{"d_model": 256, "experts_per_token": 2, "d_expert": 64, "activation": "clamped_swiglu", "router_score": "softmax", "routed_scale": 1.5, "balance_bias": true, "lr_router": 0.000488, "optimizer": "muon_variant", "beta1": 0.93, "seq_len": 1024, "steps": 4250, "dataset": "wikipedia_en"}
Below are experts of layer 11 (counted from 0) of a mixture-of-experts language model. Rows are named router (the router's row for the expert), gate (a neuron's input weights, with its number), up (a neuron's input weights, with its number), down (a neuron's output weights, with its number) and show model dimensions 128-191. Each number is 50 + 15 x the weight over its row's rms, rounded and kept within 0 to 99.
After each expert's rows: "comes after" lists some tokens at least twice as common just before its tokens as in all text; "comes before" lists some tokens at least twice as common just after its tokens as in all text. This comes from a sample of Wikipedia text that the model never trained on. Tokens count by the router's weight.

# expert 2
router:60 49 66 54 50 29 17 54 68 68 50 40 60 61 28 53 32 33 75 41 41 56 35 63 72 77 36 45 63 45 12 56 57 48 39 43 39 39 38 43 50 60 57 44 46 45 35 43 51 68 50 62 39 49 43 22 59 15 75 57 60 56 48 51
gate0:33 52 38 42 61 66 56 12 47 52 60 36 40 48 52 48 52 14 31 60 70 27 56 64 54 42 51 25 33 80 53 39 44 51 80 59 64 56 43 24 40 27 47 58 57 75 46 26 08 33 64 46 47 60 57 31 38 65 52 54 54 84 56 70
up0:41 17 69 22 67 30 68 60 36 33 68 62 44 57 50 46 59 22 73 61 40 65 32 43 65 56 39 57 45 55 52 57 52 24 43 99 40 35 49 69 63 33 72 34 59 56 27 74 34 55 61 51 39 62 54 59 43 07 56 33 66 52 31 75
down0:40 67 25 49 47 56 71 62 37 40 68 53 56 32 62 48 44 26 37 83 41 65 36 58 65 41 44 50 66 61 38 68 10 67 34 55 52 62 63 33 38 50 69 34 47 40 62 62 41 40 48 45 69 32 63 75 36 42 59 42 57 58 59 58
gate1:45 32 55 57 76 22 50 65 60 48 31 57 33 49 52 31 45 38 50 31 12 39 52 43 48 61 57 73 47 52 61 68 43 38 23 63 75 63 48 32 52 65 41 69 47 59 70 67 55 69 63 72 36 65 53 83 48 32 75 61 62 66 42 55
up1:63 48 48 62 69 60 52 25 69 31 48 69 52 57 37 40 57 51 58 65 67 40 43 53 54 58 35 47 47 26 46 67 48 50 36 39 60 71 64 67 71 76 50 47 46 51 51 55 42 50 60 33 70 22 60 43 52 30 43 53 45 46 77 55
down1:47 49 46 48 31 56 41 58 48 41 44 31 72 32 61 64 88 35 64 48 53 23 60 57 67 29 29 25 51 67 71 74 40 64 50 53 28 74 67 70 67 51 37 27 33 52 62 72 48 39 65 27 23 71 33 53 49 32 44 53 51 67 61 58
gate2:43 39 41 19 55 70 25 42 50 46 64 32 36 62 39 61 55 47 28 25 52 22 25 60 43 52 72 37 46 61 51 63 67 63 67 71 48 38 57 49 36 40 48 48 43 04 29 19 12 66 71 36 51 35 62 49 37 53 44 56 42 68 18 54
up2:50 24 32 46 63 48 54 47 60 56 63 50 46 42 36 44 56 85 37 63 79 30 66 66 43 54 59 77 38 32 55 37 35 55 55 40 46 61 48 61 54 23 44 57 36 47 71 40 70 39 35 42 31 51 35 55 62 50 64 46 69 32 61 72
down2:46 61 59 44 74 43 51 47 40 42 47 54 32 30 33 42 53 42 64 35 29 30 77 45 50 38 40 54 48 69 64 47 32 37 76 73 67 54 22 45 62 32 33 39 53 44 42 45 89 52 41 55 59 58 70 55 41 54 67 45 33 51 17 31
comes after: "1", "0", "9", "2", "8", " "
comes before: "9", "8", "1", "2", "0", "7"

# expert 1
router:41 54 66 32 03 44 49 44 44 43 41 57 52 70 46 38 30 43 56 37 59 32 16 40 78 50 22 34 72 46 34 70 64 37 59 54 62 41 55 48 51 41 66 40 29 55 21 51 55 60 47 42 23 58 61 99 67 54 52 76 32 41 50 31
gate0:67 53 55 50 59 61 46 45 35 35 41 60 51 47 48 36 53 38 65 74 58 54 71 29 30 46 48 42 43 51 51 32 63 54 58 83 47 30 69 73 54 55 70 57 45 59 58 33 14 47 58 47 55 64 54 31 65 59 54 63 39 12 83 64
up0:57 59 35 57 51 61 48 57 49 46 45 46 38 36 49 68 54 55 27 54 41 84 23 32 58 34 67 58 46 47 62 50 37 47 39 48 41 30 50 69 54 59 45 28 52 30 41 41 56 62 60 55 39 47 37 71 39 55 38 55 20 47 53 60
down0:39 25 35 53 54 51 75 35 21 39 23 43 25 44 62 39 58 31 80 62 49 52 53 28 48 38 47 71 73 42 45 38 29 32 60 71 77 49 38 43 59 73 32 50 25 33 58 66 38 37 61 29 50 52 51 55 50 33 53 51 16 50 50 47
gate1:48 39 49 27 42 47 20 37 43 31 54 69 29 44 93 31 47 47 63 56 32 40 40 41 50 53 73 57 51 74 41 72 41 59 33 45 72 57 68 46 51 48 38 82 16 43 20 36 25 50 43 40 43 57 44 38 59 55 64 74 47 51 30 46
up1:37 54 88 24 41 54 58 67 67 56 33 24 46 64 59 72 38 46 57 40 70 55 59 31 61 47 44 28 60 30 47 74 33 56 55 38 60 46 40 49 59 35 18 64 73 47 78 76 62 36 70 47 72 22 42 59 47 46 57 27 34 47 29 40
down1:15 34 55 35 56 45 35 42 44 44 49 62 41 69 34 96 32 44 22 74 71 63 55 39 39 51 58 69 79 28 59 39 51 52 31 37 71 35 68 68 69 37 24 70 50 59 47 58 70 22 43 61 67 33 64 36 31 51 39 38 57 19 51 74
gate2:64 38 48 48 56 57 72 13 21 83 46 43 42 62 66 35 72 57 63 51 26 15 68 55 66 56 58 59 48 29 36 58 62 63 63 46 67 39 36 50 53 56 39 39 51 41 63 78 46 47 54 74 54 56 62 64 52 20 13 59 52 62 69 49
up2:56 55 21 41 57 72 39 42 51 27 43 54 78 52 35 61 48 78 69 78 65 51 33 59 28 61 58 61 74 50 62 59 39 49 41 46 37 57 45 31 39 59 58 63 37 36 47 54 59 58 60 38 43 51 55 51 54 53 44 62 69 47 51 57
down2:26 46 84 45 37 53 52 41 73 33 44 86 63 39 57 65 53 70 49 81 36 53 52 45 41 44 42 47 66 68 39 57 38 81 58 42 51 49 48 80 60 45 41 44 37 45 62 57 99 32 50 64 63 45 53 19 45 65 48 35 67 60 39 60
comes after: " |", ",", ":", " in", "|", " June"
comes before: "1", "2", "3", "4", "9", "6"

# expert 16
router:34 39 37 28 44 50 41 67 55 78 47 41 17 42 58 61 35 50 91 37 34 49 59 42 43 50 32 43 57 52 30 21 45 32 50 64 59 46 51 42 54 52 42 48 26 61 37 71 59 41 47 41 39 24 31 61 53 53 61 47 58 66 51 60
gate0:63 74 44 26 39 52 37 44 65 52 56 53 44 71 53 54 43 53 44 49 64 38 43 52 26 59 43 24 61 67 30 42 37 26 58 50 60 54 56 59 51 57 50 59 62 45 47 71 23 45 47 55 35 52 59 64 26 45 68 20 56 34 54 27
up0:53 34 45 52 42 38 64 51 40 71 72 56 46 55 48 64 50 61 53 72 34 52 58 63 35 51 36 67 70 69 52 38 47 50 34 48 60 44 62 54 57 46 90 32 60 57 45 41 58 48 66 62 45 39 44 41 51 65 24 40 45 21 14 28
down0:44 54 43 52 51 11 44 57 36 44 48 77 42 53 51 18 42 55 60 22 59 38 68 55 80 50 40 45 55 68 38 75 37 61 72 61 18 53 34 53 32 61 39 43 31 28 58 48 52 53 32 24 04 42 14 54 56 39 61 45 55 44 45 61
gate1:49 31 52 50 73 51 25 37 50 57 41 54 24 79 59 42 52 42 46 63 41 77 51 40 59 59 51 48 51 67 64 44 56 41 50 41 55 59 46 06 50 50 42 41 42 38 67 69 32 17 47 58 43 61 31 46 38 29 35 54 65 52 54 57
up1:49 56 31 62 53 40 43 56 58 42 54 60 45 60 29 64 22 51 39 74 36 51 43 53 63 59 31 54 33 25 71 38 44 64 53 66 45 40 44 38 74 35 68 63 46 52 55 63 63 24 62 79 62 26 29 18 60 47 38 15 46 68 51 64
down1:54 48 66 56 61 21 29 44 37 43 46 50 34 40 73 64 41 49 26 79 40 51 58 70 40 66 37 26 59 31 56 42 43 33 37 79 50 43 34 37 59 59 39 52 43 39 48 53 70 15 59 66 91 45 22 51 77 53 35 42 63 41 57 70
gate2:39 45 77 62 57 54 51 46 51 52 62 42 33 31 53 66 77 54 69 64 70 56 45 47 26 37 53 32 43 45 36 27 33 45 43 36 38 40 50 64 47 55 40 50 45 82 36 50 55 38 34 41 37 55 23 19 45 48 26 60 53 54 37 60
up2:33 27 21 34 46 45 27 31 41 26 31 65 31 53 41 62 46 51 47 64 50 53 51 58 45 61 60 51 42 84 75 74 31 54 44 58 72 35 20 57 73 62 29 43 54 43 47 68 37 43 57 58 53 28 55 51 60 11 23 67 64 45 46 73
down2:62 41 69 60 31 39 49 52 15 49 52 28 55 61 66 52 49 51 59 54 48 45 29 26 48 39 53 64 49 63 61 49 46 55 25 34 52 52 56 86 51 65 76 51 50 45 60 48 52 68 51 51 58 53 56 59 89 52 39 47 65 27 28 55
comes after: " ", ".", "1", "5", "2", "3"
comes before: "s", "5", "6", " |", "7", "4"

# expert 25
router:57 37 31 75 44 35 64 68 46 57 56 53 34 45 70 62 54 42 52 38 69 39 66 55 18 36 16 27 72 73 60 45 46 79 51 37 40 47 53 49 48 50 62 24 62 46 27 47 45 55 27 47 58 60 39 28 37 49 88 44 15 88 50 45
gate0:73 39 55 53 48 51 81 48 33 29 63 64 53 41 50 58 74 51 26 31 77 31 58 44 39 79 26 29 56 75 63 21 63 42 61 46 56 33 63 43 42 51 52 45 53 49 58 31 64 37 43 33 37 53 63 29 30 32 57 59 30 27 58 22
up0:35 59 37 64 81 50 68 39 42 59 43 61 35 48 37 80 51 63 13 49 45 65 57 19 62 51 47 68 59 55 28 70 60 47 44 38 54 59 54 68 58 32 65 14 55 30 73 64 35 84 70 51 57 53 30 47 46 53 52 21 31 44 50 65
down0:27 29 63 64 49 33 49 27 24 41 44 25 25 51 74 78 53 49 74 39 31 36 50 35 72 33 52 67 53 63 35 74 61 29 24 55 51 55 56 25 64 73 62 41 43 73 72 48 28 89 51 68 48 48 50 59 41 62 64 36 36 16 56 51
gate1:71 29 81 54 44 58 26 75 67 47 33 45 58 36 57 44 55 52 47 51 31 60 60 56 44 48 26 53 58 35 43 45 45 45 21 63 50 54 78 48 45 65 59 42 53 56 22 43 36 66 30 58 29 61 74 73 26 44 57 40 73 50 55 33
up1:35 44 44 28 36 60 46 45 49 56 54 51 26 30 28 50 51 36 33 56 48 90 35 41 42 50 37 34 38 38 58 31 60 63 36 44 57 36 78 33 50 16 58 30 50 46 58 59 70 50 45 68 62 41 37 27 30 52 37 41 22 68 18 62
down1:37 53 73 64 34 55 30 40 24 53 35 36 59 38 54 56 60 23 50 43 57 54 85 76 49 49 46 38 58 51 50 28 30 49 53 39 57 56 49 50 71 37 61 41 43 42 55 74 14 33 67 44 60 48 48 40 81 35 24 33 48 27 62 45
gate2:62 42 87 59 54 29 88 55 47 66 46 40 54 45 70 61 56 54 42 46 29 26 52 53 62 40 56 44 72 50 38 43 46 64 43 60 27 59 47 59 55 49 29 46 46 63 71 51 70 44 42 57 58 54 58 45 58 34 60 80 55 47 44 42
up2:50 36 23 63 56 32 64 41 42 41 47 33 47 37 53 54 71 62 35 74 60 60 55 69 18 65 70 51 52 55 72 50 53 37 68 43 77 74 37 65 71 59 55 68 23 44 69 49 48 38 61 35 38 46 52 56 46 63 29 42 59 09 85 39
down2:56 43 42 52 45 25 50 53 36 40 30 59 40 20 19 29 39 44 40 57 76 60 53 40 44 40 34 40 34 81 36 56 39 68 59 54 73 28 58 53 41 40 37 26 42 63 53 54 45 28 49 36 36 28 53 45 67 54 70 35 76 59 62 36
comes after: ",", " and", "s", " However", " is", "ed"
comes before: " the", " a", " he", " it", " they", " she"

# expert 29
router:36 57 62 76 27 29 37 62 47 43 76 65 64 29 62 28 84 75 59 43 30 39 68 62 43 50 43 66 70 35 77 48 50 41 41 56 52 37 59 73 62 52 60 51 47 64 21 68 53 46 58 32 38 85 53 40 17 42 62 72 56 44 28 52
gate0:67 42 49 67 46 53 59 30 63 48 47 61 36 61 51 36 70 50 54 38 60 49 33 67 31 51 88 47 57 43 49 58 60 47 47 44 51 35 77 58 59 36 58 52 27 50 36 52 46 35 71 37 62 58 52 37 52 54 51 64 41 36 20 67
up0:36 69 35 42 72 45 63 56 69 36 52 61 52 56 65 57 37 66 60 38 32 55 24 24 69 42 21 49 39 56 34 63 28 36 47 39 68 66 65 38 64 58 42 61 62 66 90 94 51 21 44 78 39 34 33 33 74 69 74 50 44 43 32 60
down0:63 47 51 24 66 48 64 45 38 51 51 32 40 75 28 73 52 40 90 49 70 68 43 32 21 47 24 38 32 49 45 56 40 48 24 60 65 59 43 47 42 54 63 42 69 52 57 69 78 60 17 82 57 58 47 49 71 50 67 48 44 41 17 29
gate1:46 60 69 70 43 40 55 49 37 44 59 55 54 49 45 39 47 52 62 45 58 46 66 38 40 78 51 40 62 66 38 69 37 68 39 71 73 67 40 28 44 79 59 56 24 24 60 41 50 44 28 57 40 42 66 35 15 87 59 51 73 46 59 44
up1:52 27 39 25 60 47 48 67 10 42 36 53 38 49 20 36 40 34 37 45 59 49 24 55 33 80 61 49 55 33 77 67 72 31 19 64 67 64 66 32 70 65 27 56 62 59 37 50 41 33 41 51 43 60 54 55 64 31 28 36 49 55 45 61
down1:36 65 69 55 26 34 50 40 63 54 45 54 58 31 48 68 50 64 56 54 41 44 59 66 16 60 58 43 63 44 55 42 26 58 56 15 13 53 61 65 76 29 35 60 45 38 50 20 47 53 48 74 65 63 29 70 77 67 31 44 61 42 52 65
gate2:51 42 77 57 57 53 52 55 35 54 55 50 42 55 73 38 64 53 73 60 54 56 61 60 68 48 58 55 34 50 36 32 38 60 50 69 70 63 52 31 59 63 30 56 40 58 29 76 55 52 35 26 52 69 47 39 24 30 32 81 54 58 72 45
up2:60 55 47 70 46 49 42 57 31 21 17 35 86 45 38 43 61 45 51 58 61 46 50 33 49 54 37 48 46 59 22 37 66 43 60 38 64 57 49 34 31 31 55 50 37 50 48 40 58 59 49 28 50 24 56 58 53 61 48 53 56 35 51 82
down2:70 47 55 37 43 31 26 54 40 57 50 63 51 27 69 43 64 28 77 40 60 20 68 44 37 53 32 63 56 65 41 63 51 64 51 50 31 67 50 29 39 55 74 55 42 51 59 38 49 66 67 37 21 23 38 60 62 68 51 50 60 19 30 49
comes after: "\n", " |", " ", "3", ")", "4"
comes before: " |", "\n", "1", "2", "-", "|"

# expert 24
router:64 41 49 46 24 60 67 47 45 53 68 72 46 73 44 25 43 57 54 14 49 31 40 57 47 93 28 42 68 55 49 67 51 58 47 30 66 26 50 31 53 59 27 48 55 51 57 43 48 46 73 54 47 36 52 29 53 16 58 52 58 26 21 40
gate0:54 17 26 81 57 64 39 40 54 54 55 60 44 57 59 36 87 62 38 36 50 47 66 64 50 43 35 44 29 44 47 01 42 50 42 51 44 42 60 65 47 50 53 35 22 71 25 50 40 50 56 08 42 62 46 49 53 63 56 62 34 25 28 36
up0:19 56 15 56 34 45 65 58 52 40 67 57 50 23 57 59 63 77 33 57 56 52 44 64 47 44 53 55 73 54 44 42 42 70 35 40 63 52 57 37 19 39 58 24 65 60 72 75 46 81 63 48 41 50 57 56 42 68 77 28 68 49 59 84
down0:37 38 53 38 38 37 50 23 28 36 80 51 19 61 57 48 52 58 75 65 36 55 65 26 65 23 32 62 64 36 45 73 25 52 49 59 25 54 43 41 62 62 44 21 48 86 78 46 48 37 50 20 30 70 61 59 01 54 77 49 40 30 49 66
gate1:54 24 56 68 55 64 63 61 44 47 41 48 66 45 57 66 40 72 50 78 57 79 45 67 69 55 49 38 70 40 49 48 38 66 37 41 48 65 64 45 49 82 28 56 30 38 44 48 60 49 65 76 59 52 50 48 34 23 60 68 78 52 43 42
up1:24 37 43 43 58 43 67 37 28 48 61 53 48 74 52 29 18 26 64 15 45 54 22 48 48 38 83 62 44 29 59 63 80 57 43 77 70 71 31 80 80 30 66 74 23 31 29 46 59 48 47 58 66 25 46 47 31 55 67 49 41 33 38 41
down1:42 46 68 27 43 56 64 49 56 25 50 56 74 33 41 30 72 46 55 42 50 32 44 82 41 64 33 47 40 60 58 49 21 58 66 63 46 68 65 43 56 23 56 56 63 38 57 61 67 17 37 26 32 34 43 48 59 52 65 36 47 56 54 41
gate2:69 44 67 25 32 58 49 66 30 34 44 61 60 36 71 22 51 57 36 41 52 28 52 53 31 25 43 33 44 55 45 56 51 56 58 65 63 41 26 44 73 70 18 65 29 48 41 43 50 47 66 40 53 41 33 66 29 52 47 63 43 85 41 51
up2:49 66 37 42 54 23 25 25 58 75 56 39 37 55 41 51 59 62 64 59 60 57 51 56 29 48 44 69 47 19 23 62 34 48 68 33 65 53 28 58 96 50 30 55 45 65 40 40 68 68 65 46 25 33 56 68 49 41 62 68 79 48 80 17
down2:57 61 45 65 75 40 35 57 67 49 75 70 47 29 37 56 61 37 78 49 29 54 47 63 61 40 41 65 39 63 39 52 32 53 53 16 60 39 33 81 46 43 66 36 63 62 14 40 43 65 47 47 55 54 48 62 57 49 56 68 56 36 50 28
comes after: " ", "1", " of", "2", " (", "–"
comes before: "0", " |", "9", "–", ".", "5"

# expert 0
router:48 59 47 65 41 64 90 63 61 48 72 71 73 55 59 61 53 55 33 52 48 50 89 66 27 33 28 45 34 35 38 33 83 58 70 49 51 49 58 57 53 67 67 49 60 64 40 43 49 56 64 67 38 75 62 54 70 59 63 40 59 26 52 52
gate0:58 51 66 48 70 60 62 16 55 43 57 23 72 48 39 61 60 64 60 55 59 52 63 62 58 34 64 21 34 73 82 26 62 32 56 63 54 56 58 82 16 39 42 38 51 46 37 65 25 09 47 47 58 45 61 46 63 38 52 55 35 37 54 30
up0:84 35 61 70 59 55 67 89 56 70 47 76 43 50 42 74 27 23 36 59 44 51 56 38 49 66 45 50 35 45 45 43 59 42 47 45 61 27 60 84 49 27 67 48 67 38 48 69 66 62 64 33 25 57 58 30 26 46 54 30 47 45 33 41
down0:44 32 54 68 62 27 60 49 54 54 46 59 32 57 48 59 70 58 47 69 56 40 54 31 67 52 22 48 54 50 52 81 64 37 60 48 44 48 72 49 46 57 32 74 37 43 46 59 24 35 50 78 31 48 35 71 47 44 74 64 73 44 44 68
gate1:47 42 55 61 68 78 28 64 72 33 42 68 43 48 30 36 50 42 54 38 33 49 26 46 50 76 31 57 48 66 63 58 50 78 45 51 57 51 54 50 53 59 24 62 38 38 58 19 45 55 65 62 40 41 43 66 28 35 88 49 93 55 60 54
up1:08 39 53 40 41 47 83 45 21 57 46 63 53 45 50 70 39 51 50 56 59 50 63 33 64 55 65 40 32 53 63 65 51 52 46 66 44 44 38 79 57 52 46 47 63 60 57 78 44 33 49 34 69 41 60 56 47 40 39 45 37 34 38 52
down1:33 18 72 20 51 40 39 50 54 38 47 27 50 53 68 71 70 64 48 40 70 58 25 43 54 63 49 43 58 38 45 47 28 55 57 46 24 74 47 91 76 47 41 59 41 41 61 51 68 62 53 54 41 60 32 20 61 41 31 52 48 22 79 40
gate2:54 58 63 59 53 59 69 46 52 68 56 38 50 57 47 24 56 44 62 46 47 46 63 48 31 26 30 65 55 59 60 35 60 60 62 63 34 63 19 62 71 34 34 60 66 53 55 70 30 37 49 78 58 78 44 51 36 45 28 37 59 51 56 60
up2:69 48 19 32 27 29 55 55 45 62 49 77 62 45 69 65 53 55 60 56 52 36 47 74 70 59 82 61 69 52 63 38 41 38 53 73 46 60 55 66 47 67 53 69 44 64 48 29 24 43 51 36 45 47 43 62 47 40 44 54 82 44 48 45
down2:50 50 68 47 23 51 52 47 55 51 40 54 80 16 26 42 54 75 51 50 37 56 31 61 55 53 53 42 39 55 74 49 63 55 45 43 73 29 40 47 50 54 46 43 43 59 46 31 55 52 52 48 27 76 61 41 79 65 35 47 46 59 38 40
comes after: "\n", "|", " ", ")", " A", "U"
comes before: " ", " S", " R", " N", " D", " \""

# expert 17
router:47 34 49 39 52 54 42 58 61 55 47 62 38 58 44 46 50 61 59 61 50 39 57 22 44 46 51 57 67 87 73 56 88 39 64 37 35 72 23 42 44 61 33 51 58 78 32 49 34 55 70 48 34 43 81 35 35 32 40 58 44 29 56 80
gate0:47 44 64 65 61 64 56 29 69 23 53 33 64 53 46 50 74 52 35 31 59 46 82 61 38 57 81 27 34 44 57 41 43 45 48 66 45 68 55 72 41 44 63 28 51 46 47 31 40 28 44 62 47 69 53 32 34 47 32 45 63 20 69 52
up0:45 49 33 56 18 51 63 35 46 49 34 56 55 58 78 39 75 32 28 72 51 29 54 36 34 59 47 65 19 43 47 68 54 55 62 46 64 23 53 75 54 58 42 53 37 60 57 64 72 88 51 56 55 47 44 53 33 41 71 72 39 34 39 62
down0:29 21 48 47 74 55 50 36 42 61 45 49 39 58 37 57 49 55 80 51 40 39 60 20 36 16 82 34 46 69 54 58 39 46 43 19 40 44 42 50 27 38 50 45 42 50 75 40 41 35 60 28 43 66 47 29 74 55 38 42 56 54 38 52
gate1:61 41 56 46 64 57 50 66 44 23 46 69 38 60 62 38 60 49 67 53 34 30 41 47 47 62 54 47 34 55 57 50 59 65 43 57 77 46 64 32 52 56 29 51 24 49 28 43 43 48 37 15 63 84 76 58 62 29 63 50 60 42 40 27
up1:43 48 42 13 75 43 50 48 49 44 30 36 30 53 46 70 55 43 40 66 72 46 44 46 72 47 71 68 36 35 63 76 65 51 22 50 15 48 35 21 43 80 43 46 70 55 20 66 36 21 80 41 75 41 48 60 16 36 58 38 40 70 43 55
down1:32 69 61 52 15 32 41 38 38 61 53 18 63 58 50 37 80 61 43 37 34 36 27 50 74 56 50 85 46 42 79 56 58 46 42 40 49 78 38 57 60 63 50 34 64 30 44 72 73 19 49 39 38 49 11 40 65 46 66 41 62 17 80 69
gate2:50 48 71 60 52 43 59 38 52 42 25 67 45 43 70 39 48 51 58 58 30 42 61 64 37 45 49 45 36 44 36 63 30 50 82 58 40 53 31 52 73 76 42 35 56 48 30 80 29 34 42 53 36 56 56 25 32 44 43 58 66 46 50 70
up2:52 51 45 33 86 16 42 22 46 30 32 58 45 57 33 35 70 53 58 43 68 43 40 57 42 22 44 47 18 72 60 56 58 58 47 25 39 68 48 23 71 48 62 40 29 61 75 34 40 33 66 33 71 61 61 62 47 52 56 80 75 31 70 71
down2:45 83 44 47 34 62 35 56 51 37 52 59 46 48 59 58 51 42 37 44 56 49 69 51 39 79 37 51 58 54 73 54 44 32 74 64 54 52 27 67 52 26 30 15 34 70 59 58 65 22 60 41 43 58 36 49 70 76 32 48 60 79 55 41
comes after: ".", " |", ")", "==", " =", " =="
comes before: "\n", "-", "|", " The", " He", " In"